config.toml
n_layer = 13
d_model = 128
n_experts = 96
experts_per_token = 4
d_expert = 32
d_shared_expert = 64
activation = "reglu"
moe_layers = [1, 2, 3, 4, 5, 6, 7, 8, 9, 10, 11, 12]
router_score = "softmax"
normalize_top_k = false
routed_scale = 7.89
balance_loss = 0.0046
balance_bias = false
router_z_loss = 0.0001
n_groups = 8
groups_per_token = 3
init_std_router = 0.00639
lr_router = 0.00147
vocab_size = 4074
norm = "rmsnorm"
norm_eps = 1e-06
tie_embeddings = "early"
optimizer = "muon_variant"
lr = 0.0071
beta1 = 0.9
batch_tokens = [65536, 131072, 196608]
seq_len = 1024
train_tokens = 525400000
steps = 4507
dataset = "wikipedia_en"
Below are experts of layer 10 (counted from 0) of a mixture-of-experts language model. Rows are named router (the router's row for the expert), gate (a neuron's input weights, with its number), up (a neuron's input weights, with its number) and show model dimensions 64-127. Each number is 200 + 30 x the weight over its row's rms, rounded and kept within 0 to 999.
Before each expert's rows: "gets" lists some tokens that make up at least twice as much of what it gets as of all text. This comes from a sample of Wikipedia text that the model never trained on. Tokens count by the router's weight.

# expert 43
gets: "'", " a", " his", "'s", " her", "á"
router,213,184,212,207,162,258,230,212,207,206,175,149,241,264,143,182,231,177,163,247,247,188,170,239,232,240,159,197,239,219,215,212,233,197,170,196,148,203,192,240,215,204,181,161,175,181,194,237,189,222,217,162,175,207,195,224,208,194,144,261,194,259,193,220
gate0,226,216,213,172,160,213,239,166,165,238,164,149,210,231,211,160,203,178,219,215,158,189,218,215,212,231,133,166,239,179,230,181,204,198,181,246,242,175,230,203,162,189,228,238,144,196,141,281,227,239,164,168,236,205,185,242,191,182,231,252,191,212,215,187
up0,225,232,219,143,179,203,200,225,213,154,186,211,180,206,210,125,216,207,224,178,189,167,196,256,192,197,191,223,202,235,241,252,205,187,179,248,246,168,199,188,216,164,209,204,129,176,198,184,179,173,214,190,156,237,260,219,214,230,212,223,200,155,221,211
gate1,205,181,189,165,194,154,197,176,149,143,189,221,261,178,256,198,154,196,236,256,204,256,192,196,214,257,176,185,249,223,201,240,211,215,156,217,174,176,192,222,248,208,237,183,237,234,212,232,212,221,176,183,192,202,197,214,227,187,160,198,226,306,203,204
up1,141,162,198,163,205,179,172,174,192,211,187,142,219,143,174,195,224,202,234,240,198,166,188,227,200,234,211,224,192,186,244,183,213,172,284,198,152,181,189,151,217,208,244,239,208,206,233,191,188,136,215,233,175,194,224,197,214,182,220,216,220,173,145,190
gate2,180,167,212,188,177,180,214,186,192,218,234,239,162,185,156,192,211,178,140,255,131,208,210,237,163,165,188,206,168,248,158,202,229,252,156,191,181,238,216,214,159,169,254,213,224,204,189,209,167,228,215,230,202,221,164,217,181,185,187,197,214,239,163,169
up2,188,184,139,148,237,232,175,208,202,168,228,170,234,218,167,239,214,171,178,203,209,210,158,176,239,159,216,232,211,168,179,209,176,192,224,203,136,191,178,183,227,252,240,192,219,249,159,205,205,219,183,183,222,163,153,197,179,212,244,178,219,157,179,206
gate3,146,104,195,150,221,201,233,176,171,224,211,191,239,177,212,149,247,191,197,156,233,192,219,193,180,186,181,162,209,187,185,204,236,222,204,160,195,178,211,223,201,221,191,212,228,188,186,196,243,209,180,207,261,192,230,185,155,269,215,205,177,235,164,210
up3,170,170,215,188,253,249,160,183,190,246,179,236,227,236,177,203,216,218,184,172,153,216,268,206,218,149,229,187,207,207,263,208,197,227,241,256,181,139,206,174,258,187,223,216,221,211,172,203,237,239,210,227,214,169,201,222,170,163,217,225,205,188,227,191
gate4,208,227,186,183,305,169,189,196,154,170,208,219,193,201,102,236,185,184,198,211,173,184,217,226,205,202,194,190,226,213,161,202,267,228,195,235,236,179,204,240,185,209,234,246,224,216,212,136,169,196,199,197,171,215,202,198,210,241,190,240,210,195,181,227
up4,243,217,191,183,236,184,214,229,261,281,192,219,228,207,202,232,192,177,178,179,183,218,173,225,164,195,209,219,154,205,157,147,247,240,211,135,196,228,221,214,209,149,220,187,212,215,182,200,221,164,205,211,205,172,167,244,192,212,222,221,243,201,234,207
gate5,204,238,172,223,255,171,208,231,246,193,182,149,159,228,199,170,244,193,272,211,258,152,164,233,183,246,208,227,206,173,253,160,167,200,237,199,214,247,211,141,214,164,125,223,219,238,202,229,233,216,220,197,208,197,217,275,175,243,208,203,210,219,210,183
up5,181,231,213,204,210,190,184,204,217,129,185,200,225,154,217,195,174,200,191,187,214,156,173,212,182,159,179,264,172,241,206,270,193,196,243,262,215,240,190,200,243,167,205,205,183,191,226,221,202,169,193,210,246,189,285,191,179,227,246,161,174,228,224,236
gate6,200,236,235,196,173,207,196,226,118,188,154,223,223,137,199,215,190,191,234,212,179,225,172,206,183,247,193,171,199,222,173,211,218,221,192,247,239,195,186,203,215,207,233,229,201,224,194,195,140,160,223,202,192,276,175,174,187,200,232,160,179,235,201,227
up6,181,232,242,212,199,254,240,137,155,162,162,227,174,226,230,192,156,134,203,202,179,220,219,220,223,209,147,202,156,183,160,224,220,251,189,179,185,223,193,172,191,204,182,206,188,173,211,282,157,250,181,189,232,195,235,211,164,189,169,215,224,190,236,222
gate7,224,239,215,237,194,223,208,205,242,219,222,183,183,274,189,206,174,173,162,193,182,147,177,171,240,222,212,175,173,195,194,228,199,183,246,195,186,201,194,227,142,200,122,215,146,219,198,191,237,224,186,266,224,229,183,174,126,226,190,223,157,198,227,194
up7,230,147,174,192,226,251,141,223,220,118,171,178,167,208,183,186,199,216,201,232,190,181,189,178,216,104,253,182,212,195,229,166,204,180,204,210,208,171,222,205,218,177,101,230,236,150,186,221,162,198,162,292,204,242,199,187,192,224,175,185,187,183,166,225
gate8,227,228,219,200,169,161,238,220,210,153,205,141,160,202,159,100,177,207,149,182,254,256,162,158,212,212,227,172,255,201,151,150,202,282,197,210,140,170,173,232,146,190,224,180,169,201,188,173,204,207,230,196,200,196,191,195,218,226,200,221,217,179,219,231
up8,150,175,231,160,247,129,219,170,128,208,190,224,220,185,140,252,209,221,203,181,192,199,252,174,185,175,176,249,260,229,210,159,223,188,180,238,167,214,214,183,205,221,232,223,129,228,177,194,235,175,148,190,164,204,232,222,191,194,179,200,202,207,192,269
gate9,199,180,273,222,177,208,141,164,200,173,201,239,172,187,198,241,193,180,239,174,182,186,197,237,185,220,291,201,222,176,222,200,215,209,171,178,173,196,214,183,205,232,173,227,219,191,200,187,193,219,204,224,216,161,185,211,242,233,179,254,210,174,173,168
up9,237,150,196,210,251,198,161,201,147,162,175,269,197,134,234,180,257,222,218,190,191,177,249,181,211,162,214,168,153,210,212,201,172,208,192,148,194,205,202,209,263,207,193,209,155,149,201,171,216,226,208,164,210,154,204,214,211,219,212,214,214,229,261,215
gate10,217,186,198,208,212,173,182,162,234,178,189,169,201,221,191,147,215,201,211,231,212,240,174,203,189,182,236,172,157,164,182,206,190,234,233,160,227,185,203,199,272,189,244,131,240,223,266,179,230,206,205,193,245,223,215,208,237,212,221,241,182,202,154,207
up10,177,225,194,201,206,201,233,154,217,218,209,210,274,202,212,225,179,208,200,213,199,177,219,208,192,181,191,155,222,190,174,189,178,222,140,204,205,220,171,239,231,236,210,167,218,234,174,222,240,246,166,212,189,197,198,228,234,137,242,180,195,176,272,202
gate11,227,230,191,243,223,190,207,206,225,174,201,135,254,213,178,197,191,186,195,199,207,182,178,205,214,179,240,221,211,186,265,196,210,169,189,208,156,223,200,232,129,257,238,176,194,213,167,153,235,167,189,168,240,218,173,195,161,221,197,156,175,225,147,215
up11,156,171,266,190,156,199,172,193,258,199,194,175,193,221,205,213,254,229,203,175,170,240,169,224,209,207,201,198,146,177,219,205,264,198,222,195,186,190,198,203,227,173,203,220,211,178,214,167,241,148,228,174,176,229,131,171,258,194,197,168,216,211,239,202
gate12,158,186,183,174,254,146,173,227,216,160,204,233,203,214,215,200,186,176,173,164,253,198,204,244,234,231,233,187,240,243,174,242,213,172,237,226,228,211,193,194,228,170,194,187,173,206,213,217,286,187,196,225,208,217,197,199,234,222,206,259,191,234,261,165
up12,232,238,200,200,173,145,251,217,180,203,190,152,183,164,254,230,249,139,180,240,264,211,214,207,206,163,200,235,177,195,183,167,227,245,219,218,216,238,210,227,197,183,224,234,234,165,217,208,204,218,192,191,186,226,207,175,174,219,236,275,226,227,153,191
gate13,219,219,206,164,241,178,212,189,222,222,147,154,266,165,181,211,213,207,185,139,137,169,209,220,190,226,215,180,174,149,193,145,269,203,206,188,198,233,172,229,159,186,159,167,193,182,230,150,128,225,147,179,204,215,206,143,179,182,262,206,189,193,203,199
up13,234,241,226,168,164,180,220,160,217,213,133,183,184,225,217,190,219,198,169,240,252,233,237,236,222,232,228,186,164,216,207,168,163,183,230,235,179,182,194,197,181,209,219,234,264,225,245,118,197,251,139,200,149,195,226,194,216,205,215,183,213,154,186,191
gate14,219,216,139,196,201,241,135,222,220,223,202,206,161,229,185,196,171,201,191,197,193,172,215,206,184,199,199,233,143,164,155,176,167,211,223,185,196,254,229,205,245,233,219,215,220,228,199,210,203,244,175,205,186,190,256,223,267,233,145,213,190,192,163,213
up14,215,175,202,219,254,187,221,240,204,224,145,150,209,169,210,163,219,207,197,172,171,149,164,234,181,207,226,199,269,199,181,210,223,251,219,173,183,212,193,184,199,171,193,222,166,199,180,244,203,146,192,187,173,168,204,139,163,204,214,196,204,180,180,214
gate15,210,188,235,216,227,131,185,225,201,182,176,233,173,180,145,189,155,200,242,183,162,186,211,238,216,195,212,181,197,211,250,159,231,177,190,188,197,244,216,199,139,180,168,216,193,190,154,217,218,205,172,168,210,188,190,220,193,188,240,286,208,240,174,243
up15,164,198,168,206,144,166,220,196,190,127,202,223,165,233,97,147,228,141,236,231,244,194,195,213,208,136,191,213,187,195,179,228,254,227,190,206,266,168,190,190,237,203,190,169,151,236,278,192,230,201,217,198,225,215,253,142,199,232,222,162,197,198,207,184
gate16,232,196,209,224,162,230,143,173,241,229,198,220,175,218,158,227,213,195,201,199,205,186,161,217,228,270,201,196,228,172,175,184,209,106,225,221,182,226,249,151,144,179,195,175,136,183,214,190,166,140,240,148,244,198,164,188,145,160,148,176,196,203,198,156
up16,220,229,200,235,201,216,194,225,190,176,183,227,193,155,216,269,230,198,182,136,177,225,189,145,190,220,264,176,179,181,175,202,170,228,162,185,155,215,221,191,258,200,208,190,216,178,212,162,187,230,243,233,229,170,166,207,209,202,139,223,267,175,245,191

# expert 74
gets: " K", " H", " S", " G", " R", " T"
router,196,158,176,177,152,244,241,204,240,236,221,163,256,260,160,135,242,253,171,180,248,199,191,174,228,186,193,235,210,217,187,231,182,244,199,190,180,167,241,224,212,174,158,179,151,183,181,218,173,237,195,184,168,222,195,192,244,192,163,216,183,246,226,236
gate11,202,290,185,195,243,212,201,233,179,190,218,247,208,213,171,221,172,232,173,189,239,230,202,191,145,215,215,233,236,216,212,211,208,131,134,174,130,192,183,168,219,245,171,151,215,217,224,203,238,244,233,176,145,162,170,185,181,150,167,208,243,227,194,200
up11,228,218,214,225,197,164,219,250,222,196,182,173,229,188,218,198,220,244,206,214,236,199,199,142,184,209,166,223,242,197,193,170,203,155,111,132,157,199,220,219,145,210,183,169,254,183,182,184,229,233,164,205,219,215,135,234,166,175,206,226,206,193,130,219
gate12,188,224,139,131,194,170,161,217,215,226,178,236,197,209,219,231,203,208,192,228,209,220,171,189,180,221,220,157,157,212,188,271,221,131,180,229,210,212,156,190,160,190,239,211,194,194,145,165,218,171,195,180,199,182,210,137,207,206,169,198,191,205,162,169
up12,205,179,234,201,217,215,170,204,137,188,183,239,154,179,207,256,211,166,195,177,256,206,202,259,151,134,263,157,152,198,197,212,208,246,172,166,192,187,180,178,194,186,217,195,219,225,228,185,235,192,253,188,221,194,247,214,213,227,201,219,190,203,204,208
gate13,197,189,178,154,166,173,213,188,174,169,209,207,179,202,139,224,182,230,295,181,220,223,212,210,222,130,204,195,224,215,173,219,216,234,211,198,226,164,216,180,264,215,174,187,188,172,176,181,205,190,213,225,244,195,207,290,171,206,222,186,228,204,228,184
up13,181,223,203,218,138,202,173,167,186,247,183,178,155,158,178,222,167,177,212,215,211,192,170,164,214,144,149,161,170,208,179,177,219,254,242,239,210,200,187,217,248,207,218,187,139,170,177,227,210,229,205,268,205,243,145,156,175,207,201,190,181,188,193,175
gate14,194,144,214,172,181,127,222,204,192,212,224,154,177,190,187,198,212,198,156,208,190,204,152,180,232,172,211,194,205,153,212,200,164,201,192,273,244,215,217,201,201,233,227,182,163,224,231,192,160,186,238,207,169,188,282,238,229,228,224,178,183,129,172,194
up14,171,238,190,190,194,275,227,157,228,221,215,201,211,212,189,240,192,173,261,199,194,169,191,189,202,213,189,201,148,200,232,208,197,204,257,201,257,215,245,213,187,217,202,177,186,200,171,187,114,210,212,187,172,209,195,254,248,229,179,209,202,204,192,180
gate15,268,183,230,202,237,255,231,157,277,230,158,150,233,242,184,241,233,127,185,181,155,209,190,195,216,182,175,194,173,208,199,178,202,163,154,225,191,163,245,180,229,185,221,202,225,198,228,182,129,217,180,190,167,184,221,203,210,195,180,157,200,151,166,231
up15,166,255,228,197,186,157,299,214,203,192,191,227,208,258,208,226,183,233,277,198,194,155,187,219,155,205,157,201,257,206,238,205,172,222,144,170,233,239,233,242,141,233,238,184,227,196,217,212,187,175,135,166,209,210,163,192,184,163,171,215,220,213,163,189
gate16,201,195,243,215,222,190,200,206,213,188,212,256,177,233,172,237,276,148,186,227,191,217,240,205,161,206,157,202,221,196,155,174,204,266,233,267,208,187,205,177,191,201,208,190,226,179,139,218,150,219,210,241,195,216,187,175,184,165,147,162,231,157,226,259
up16,234,157,246,251,206,161,244,160,267,219,176,182,173,190,227,250,220,222,195,217,211,190,219,206,207,216,219,190,189,219,198,195,213,127,230,252,213,223,187,201,165,173,209,248,161,216,201,230,252,233,267,203,204,134,126,196,200,183,187,213,236,199,172,198
gate17,212,222,187,223,269,182,168,193,139,261,246,179,192,226,203,222,176,276,153,212,174,227,193,160,194,183,155,202,203,222,157,191,183,217,238,188,182,220,200,171,136,181,215,203,193,190,208,195,194,207,199,200,252,187,174,209,191,207,193,261,147,214,175,235
up17,250,187,190,188,203,159,159,249,200,191,234,227,215,196,219,148,212,250,192,191,247,180,211,211,213,192,159,232,200,181,217,204,172,234,252,200,183,218,250,204,186,212,187,216,218,207,188,233,181,242,164,184,197,199,177,254,223,184,161,200,206,233,186,227
gate18,225,177,198,194,218,224,193,216,232,175,171,193,228,218,209,180,182,210,225,189,228,200,214,192,195,165,265,221,202,229,222,194,167,221,129,204,186,172,256,165,163,173,159,236,192,177,144,190,148,262,214,250,166,180,212,223,195,166,229,197,160,219,204,240
up18,234,197,211,186,171,206,244,136,208,128,225,212,164,133,237,171,210,233,171,208,201,233,173,209,234,210,157,261,205,241,235,214,187,153,173,172,171,213,215,196,171,200,144,181,204,195,178,172,251,107,248,173,189,224,190,196,149,161,178,174,197,231,179,137
gate19,195,177,267,193,240,251,189,192,225,211,201,235,221,184,135,202,222,200,266,179,172,238,212,167,198,174,130,159,220,227,151,215,213,238,212,210,265,184,187,220,226,210,226,168,229,251,169,229,188,187,197,216,225,201,202,190,227,193,201,187,179,179,197,157
up19,160,143,206,210,196,217,203,190,274,162,183,207,202,207,159,183,220,207,271,227,192,236,155,206,273,198,169,193,277,222,213,195,204,224,225,170,231,199,252,201,252,206,222,175,188,193,172,151,210,174,204,244,264,238,216,178,222,188,222,195,249,216,210,196
gate20,169,195,276,181,136,151,235,195,204,170,207,240,232,157,187,199,200,229,178,251,148,193,205,199,203,198,196,217,173,193,209,233,185,213,174,215,223,175,186,181,206,204,259,158,193,210,217,203,183,216,201,224,194,205,150,179,183,220,242,171,193,241,197,210
up20,186,199,174,208,227,156,184,177,211,209,173,208,217,190,126,242,200,209,194,205,194,187,214,196,181,197,173,279,215,205,225,170,195,259,175,229,234,228,172,196,204,212,179,185,212,237,200,219,133,224,163,274,180,175,224,189,198,191,193,201,219,201,209,177
gate21,221,152,178,142,225,165,145,198,182,242,212,200,159,208,165,184,165,153,188,205,182,201,225,267,201,171,236,226,146,211,206,213,168,175,271,192,222,213,198,207,222,189,218,196,174,183,238,214,242,185,221,207,174,178,193,265,216,263,232,168,197,187,203,204
up21,215,245,246,206,209,185,174,191,201,163,207,183,201,146,182,237,293,149,204,191,235,205,224,173,158,188,194,169,169,187,227,158,190,176,180,184,216,183,209,184,204,226,228,212,199,206,248,183,205,161,267,155,231,180,278,134,239,206,244,248,170,191,219,218
gate22,191,195,222,211,202,251,131,246,161,186,190,134,202,234,218,190,199,185,215,165,136,150,186,181,178,204,225,207,239,184,171,188,175,204,182,194,186,194,183,221,165,206,206,206,166,199,219,232,170,165,200,199,169,239,198,160,223,229,195,171,202,191,173,195
up22,135,244,184,144,187,237,210,204,236,172,200,191,171,204,193,191,169,217,169,190,198,134,163,196,201,227,197,168,170,201,211,251,222,198,221,210,253,222,144,211,162,167,204,214,186,160,231,247,171,193,182,203,129,219,177,187,189,210,183,172,227,171,187,196
gate23,200,213,191,205,156,205,236,218,188,206,211,216,229,177,243,218,209,159,179,176,197,206,182,239,247,154,205,235,219,172,179,212,174,194,211,195,208,199,206,203,234,244,170,219,179,188,225,202,201,207,172,174,243,200,162,168,210,216,204,232,313,169,226,170
up23,211,181,226,189,183,152,187,202,187,229,151,196,190,178,187,181,229,173,155,213,192,210,202,280,253,236,239,167,245,203,257,189,218,246,179,260,167,189,179,129,200,189,164,209,154,248,193,177,211,209,194,213,202,218,220,202,215,210,190,280,173,207,172,191
gate24,242,199,205,211,215,251,256,205,208,183,228,243,208,196,205,216,156,207,195,182,229,202,190,193,163,153,243,209,225,198,218,203,167,177,223,211,197,241,236,161,116,184,176,177,169,224,198,196,199,235,182,191,192,206,242,184,200,178,228,189,209,219,266,244
up24,196,234,234,143,265,147,209,201,212,263,210,220,266,210,162,247,197,175,249,200,189,233,197,216,200,221,166,180,215,195,140,178,193,180,189,199,221,156,197,181,173,236,242,210,162,208,177,219,222,196,202,216,209,217,180,246,180,165,204,241,206,167,184,199
gate25,147,156,211,220,148,217,226,191,205,194,227,159,119,216,214,173,143,207,232,192,188,226,184,234,244,258,184,168,206,208,190,250,202,180,237,261,158,204,204,199,220,241,171,199,189,205,206,197,183,173,172,218,198,192,201,195,207,228,182,168,186,200,181,257
up25,161,103,223,174,226,226,170,191,173,198,239,207,229,205,215,196,198,230,199,193,261,219,148,254,169,205,171,166,197,181,222,169,207,200,194,152,178,170,187,189,179,188,201,264,195,232,132,185,233,232,230,174,168,209,187,206,238,173,261,246,159,232,222,177
gate26,250,232,184,220,216,189,177,206,153,240,237,201,234,215,212,196,261,172,144,226,258,207,219,171,181,189,206,254,164,207,192,195,189,176,192,172,199,246,231,169,144,199,185,192,262,196,193,182,222,198,187,182,203,204,243,205,217,195,223,206,203,208,202,245
up26,177,149,179,206,188,296,140,190,231,252,186,162,203,249,212,202,175,161,202,203,179,173,229,220,217,212,194,171,205,207,189,171,206,167,209,205,236,122,232,203,208,188,192,233,200,178,175,199,189,229,229,174,262,211,209,182,187,161,174,170,173,188,199,229
gate27,196,171,197,237,160,195,173,169,217,117,204,181,206,245,204,251,172,209,256,207,172,197,225,216,199,189,210,234,188,169,172,164,186,209,180,251,216,207,170,182,199,225,206,176,215,170,205,130,189,195,186,257,182,180,140,199,223,241,137,201,213,216,164,178
up27,205,198,179,218,266,189,154,210,185,154,272,225,258,239,209,183,238,264,163,232,221,191,186,203,230,209,212,196,173,174,220,187,188,241,192,194,200,175,161,202,215,164,144,198,181,178,234,220,204,194,169,178,174,243,207,200,250,169,191,127,160,206,154,225

# expert 42
gets: " was", " is", " had", " has", " that", " were"
router,188,216,215,162,203,185,229,198,211,193,171,212,291,250,213,195,247,196,180,226,258,171,178,142,207,221,186,185,189,231,267,264,168,186,156,173,198,169,224,230,202,181,175,193,200,190,153,239,212,213,216,188,202,202,219,190,246,219,144,247,199,267,216,217
gate0,232,239,208,234,197,186,215,171,186,201,188,230,236,191,184,224,213,248,230,264,105,198,184,221,224,150,205,228,152,228,254,236,217,190,227,249,201,149,178,181,211,147,183,221,204,188,177,203,216,215,234,189,173,244,207,230,226,187,220,191,168,198,210,244
up0,215,184,202,148,196,215,243,174,232,199,162,188,210,173,135,205,215,200,242,183,186,183,201,177,168,193,255,140,190,240,239,237,202,159,218,144,198,198,187,187,200,267,177,110,215,214,209,215,174,259,237,199,191,243,199,228,174,208,213,213,212,226,127,175
gate1,207,186,151,250,222,221,172,180,181,147,186,196,164,182,221,194,292,192,206,215,173,176,265,219,220,170,163,198,210,168,195,207,236,193,207,211,205,217,190,185,197,234,227,169,221,180,243,190,165,186,171,246,217,223,191,218,208,218,221,240,170,214,200,219
up1,132,166,183,132,220,236,160,194,192,209,223,190,245,175,172,202,201,205,172,200,240,197,244,265,218,198,205,154,204,225,187,233,217,178,155,198,252,157,223,177,215,178,218,169,211,183,177,243,148,250,174,210,159,202,191,216,219,103,205,147,158,249,175,153
gate2,212,153,173,215,199,181,230,148,241,167,171,229,213,242,177,177,262,201,228,205,195,187,196,244,230,190,125,197,167,222,245,215,168,193,202,195,212,247,215,166,176,169,232,221,139,209,245,196,183,198,134,199,162,200,174,263,209,193,238,171,186,221,183,187
up2,229,193,202,207,218,203,226,217,244,222,142,218,207,252,196,187,207,199,222,243,228,194,166,175,218,217,241,274,164,184,197,188,189,215,189,179,200,217,187,161,185,123,246,225,186,176,212,232,230,223,219,205,180,143,208,220,186,164,151,176,273,208,215,231
gate3,182,221,225,161,232,186,211,248,207,119,190,156,158,209,214,207,178,197,215,193,130,182,146,222,168,156,244,165,187,211,150,208,216,224,195,196,240,223,217,168,161,176,215,179,198,219,199,237,166,193,209,191,190,209,184,144,190,209,220,198,203,187,260,166
up3,254,194,204,154,168,220,189,177,185,152,168,226,233,201,184,175,170,189,249,156,212,229,229,131,213,229,260,220,214,183,245,208,199,203,230,223,209,184,186,211,195,190,137,179,226,211,182,197,196,182,217,173,257,220,195,177,142,169,191,206,146,203,142,233
gate4,210,255,231,179,144,230,200,221,229,220,183,218,171,243,193,198,229,164,182,196,249,274,143,220,208,191,250,168,189,243,200,214,238,191,142,222,181,183,221,158,223,249,201,178,229,186,226,192,226,174,163,155,216,185,183,168,240,152,213,179,219,197,227,271
up4,197,206,214,210,220,173,267,135,163,194,202,201,190,192,209,207,200,219,231,176,142,180,205,241,235,209,216,208,233,181,209,197,254,235,126,215,229,157,158,186,264,226,203,203,216,230,173,180,176,224,174,208,214,174,201,278,181,170,185,206,146,210,175,199
gate5,233,206,216,229,208,189,227,192,163,176,218,184,203,191,220,182,173,202,199,228,308,215,172,175,195,260,205,219,237,176,250,239,185,164,199,212,234,209,229,216,191,227,219,183,162,204,173,232,185,214,156,189,205,169,161,256,181,240,234,147,236,207,175,206
up5,172,253,201,209,182,197,199,211,218,222,177,211,154,225,216,211,197,215,183,253,180,192,210,235,190,142,235,210,159,247,139,235,229,198,194,204,181,220,184,195,192,192,195,237,157,195,173,161,218,192,224,233,179,183,194,163,176,247,225,155,163,192,186,158
gate6,169,177,189,199,207,175,187,236,240,171,189,198,251,240,232,175,199,177,240,215,237,266,206,201,204,225,206,206,212,245,258,167,190,182,150,198,137,190,212,229,215,214,201,197,190,212,243,195,231,220,184,221,184,210,245,159,187,251,226,173,170,181,210,201
up6,177,217,204,150,190,144,224,180,155,159,166,205,209,249,202,202,205,193,181,150,166,192,211,215,192,205,161,154,186,192,253,257,189,184,248,153,191,199,180,218,242,238,166,178,175,188,196,193,205,184,198,231,199,172,246,239,221,206,160,181,204,171,212,225
gate7,200,229,255,224,198,173,211,235,186,253,237,167,197,229,217,135,170,176,287,161,197,207,183,184,192,251,201,198,214,198,194,167,206,152,156,223,175,209,187,207,161,197,198,209,221,227,219,152,155,168,204,193,226,215,258,232,193,244,198,240,237,210,209,171
up7,231,235,257,204,206,234,184,245,181,201,168,204,150,221,215,200,210,196,206,192,238,300,147,236,189,195,259,230,242,235,175,232,228,237,218,240,203,178,182,215,181,259,218,167,199,206,211,175,214,183,217,161,284,181,167,197,203,186,211,195,212,268,180,214
gate8,171,212,216,208,213,230,205,200,203,181,161,207,174,215,216,154,244,178,201,179,256,208,234,187,206,236,248,210,194,189,130,219,184,170,210,215,207,202,199,191,190,187,209,226,181,235,227,139,177,174,197,205,202,211,204,217,227,188,176,156,247,178,184,180
up8,248,230,204,213,204,179,182,215,170,137,202,211,207,216,186,179,205,193,219,206,209,193,223,125,204,164,205,185,163,194,162,148,206,179,154,196,203,215,187,234,216,221,201,186,223,205,198,169,192,218,187,180,200,219,152,164,179,292,167,234,192,222,214,258
gate9,172,231,160,204,183,187,177,208,156,213,195,215,184,157,213,204,192,178,164,237,195,205,227,243,186,193,193,212,257,187,171,196,245,189,254,182,243,199,186,176,180,196,176,194,227,197,206,176,161,186,202,192,189,199,158,165,211,158,163,173,143,214,239,205
up9,200,152,202,206,228,170,203,169,211,150,239,189,164,232,243,206,217,182,202,230,172,167,158,199,189,190,202,232,171,193,223,162,183,212,244,225,213,263,232,193,191,217,231,165,174,167,238,241,201,224,265,213,214,202,180,182,176,276,190,211,182,198,206,183
gate10,194,286,183,230,205,190,202,229,238,163,247,233,260,252,213,197,153,216,199,196,202,211,200,237,193,165,263,208,214,237,143,221,219,177,210,169,251,232,183,209,183,250,202,144,218,205,218,172,201,216,166,181,229,183,165,237,199,164,218,206,238,154,208,222
up10,227,160,190,186,233,196,261,183,196,172,194,198,218,139,181,198,224,207,124,121,176,179,231,162,200,219,218,197,195,208,207,152,216,197,135,268,182,174,183,207,183,187,219,174,209,192,170,156,178,198,193,186,215,200,222,164,188,218,276,215,180,194,242,203
gate11,193,152,190,199,174,216,130,221,196,252,256,203,201,143,193,237,207,185,195,172,126,196,231,201,191,216,174,155,197,232,225,158,196,173,216,220,197,153,179,234,254,149,150,208,224,183,132,220,211,227,173,214,187,209,156,159,226,203,229,193,157,160,175,162
up11,209,123,190,210,220,160,203,255,204,249,228,210,217,248,222,208,206,239,263,137,174,272,229,218,187,200,167,198,203,193,234,196,165,205,208,205,183,269,193,208,227,204,191,201,213,242,239,183,190,195,177,178,245,167,174,159,202,198,200,137,194,205,200,162
gate12,229,202,137,183,206,165,191,195,212,186,199,193,160,180,245,173,192,185,220,263,230,207,187,209,205,185,201,189,207,214,179,197,233,179,138,192,252,172,196,188,205,181,219,176,174,198,142,191,206,227,220,201,231,212,193,175,191,199,233,201,164,138,231,241
up12,209,153,138,209,217,221,183,241,193,259,208,177,250,183,187,216,255,191,242,198,223,202,158,256,212,221,198,176,173,189,171,183,176,204,201,174,156,233,188,200,188,195,196,159,238,197,186,168,180,200,178,241,162,202,160,164,201,192,191,234,147,173,180,177
gate13,222,228,185,186,218,213,187,190,193,220,164,216,188,189,198,207,190,228,168,237,275,235,151,178,189,207,130,205,186,180,236,204,235,247,180,237,222,172,226,170,176,160,156,179,205,191,170,214,231,223,198,181,192,178,206,155,175,233,221,94,254,233,208,187
up13,238,172,191,198,230,184,229,179,178,199,206,182,188,167,209,220,209,164,282,256,172,228,223,184,196,199,197,193,197,171,216,226,185,127,186,231,197,261,179,214,199,174,210,229,248,206,184,189,226,245,244,218,159,189,228,242,142,191,219,234,221,189,191,209
gate14,206,209,191,190,193,209,172,170,180,218,183,207,115,199,210,208,157,188,157,219,167,148,233,132,175,169,216,202,152,221,196,241,253,216,192,218,224,204,195,216,173,224,194,183,221,216,202,213,164,180,236,194,196,176,200,172,263,251,187,280,192,223,176,181
up14,186,272,178,215,196,211,192,184,205,225,124,228,274,206,198,227,175,251,175,157,197,208,205,194,171,152,200,175,199,203,240,135,238,231,176,192,226,207,226,213,213,241,192,200,234,173,220,207,168,182,205,216,197,212,190,164,225,163,238,246,261,198,223,128
gate15,202,156,179,186,184,187,193,209,181,241,157,216,206,120,205,184,152,177,280,202,180,200,166,228,151,229,231,154,197,172,192,178,187,175,242,189,188,176,175,220,184,168,197,263,239,192,224,208,210,194,227,222,221,192,189,211,170,230,205,201,180,233,226,190
up15,198,173,206,197,168,200,200,220,184,232,158,222,187,153,166,216,114,184,181,196,230,237,210,186,210,209,214,184,185,257,239,182,222,183,212,201,173,215,207,203,223,169,162,198,240,216,233,201,165,218,259,209,187,208,171,173,186,196,195,258,214,193,195,283
gate16,212,240,246,231,191,203,221,217,241,154,242,175,159,176,234,200,174,135,177,213,167,226,185,215,221,242,205,175,186,206,240,196,181,227,238,179,158,243,163,261,191,250,188,171,169,217,178,247,211,166,232,202,140,206,196,216,198,176,149,173,149,211,188,240
up16,239,218,216,177,186,216,211,179,201,209,237,204,248,165,196,177,237,189,170,202,250,223,193,178,209,251,188,157,156,170,221,291,101,243,217,180,119,199,217,193,233,233,166,192,173,202,207,199,241,228,184,213,234,213,191,219,219,181,166,223,206,203,186,194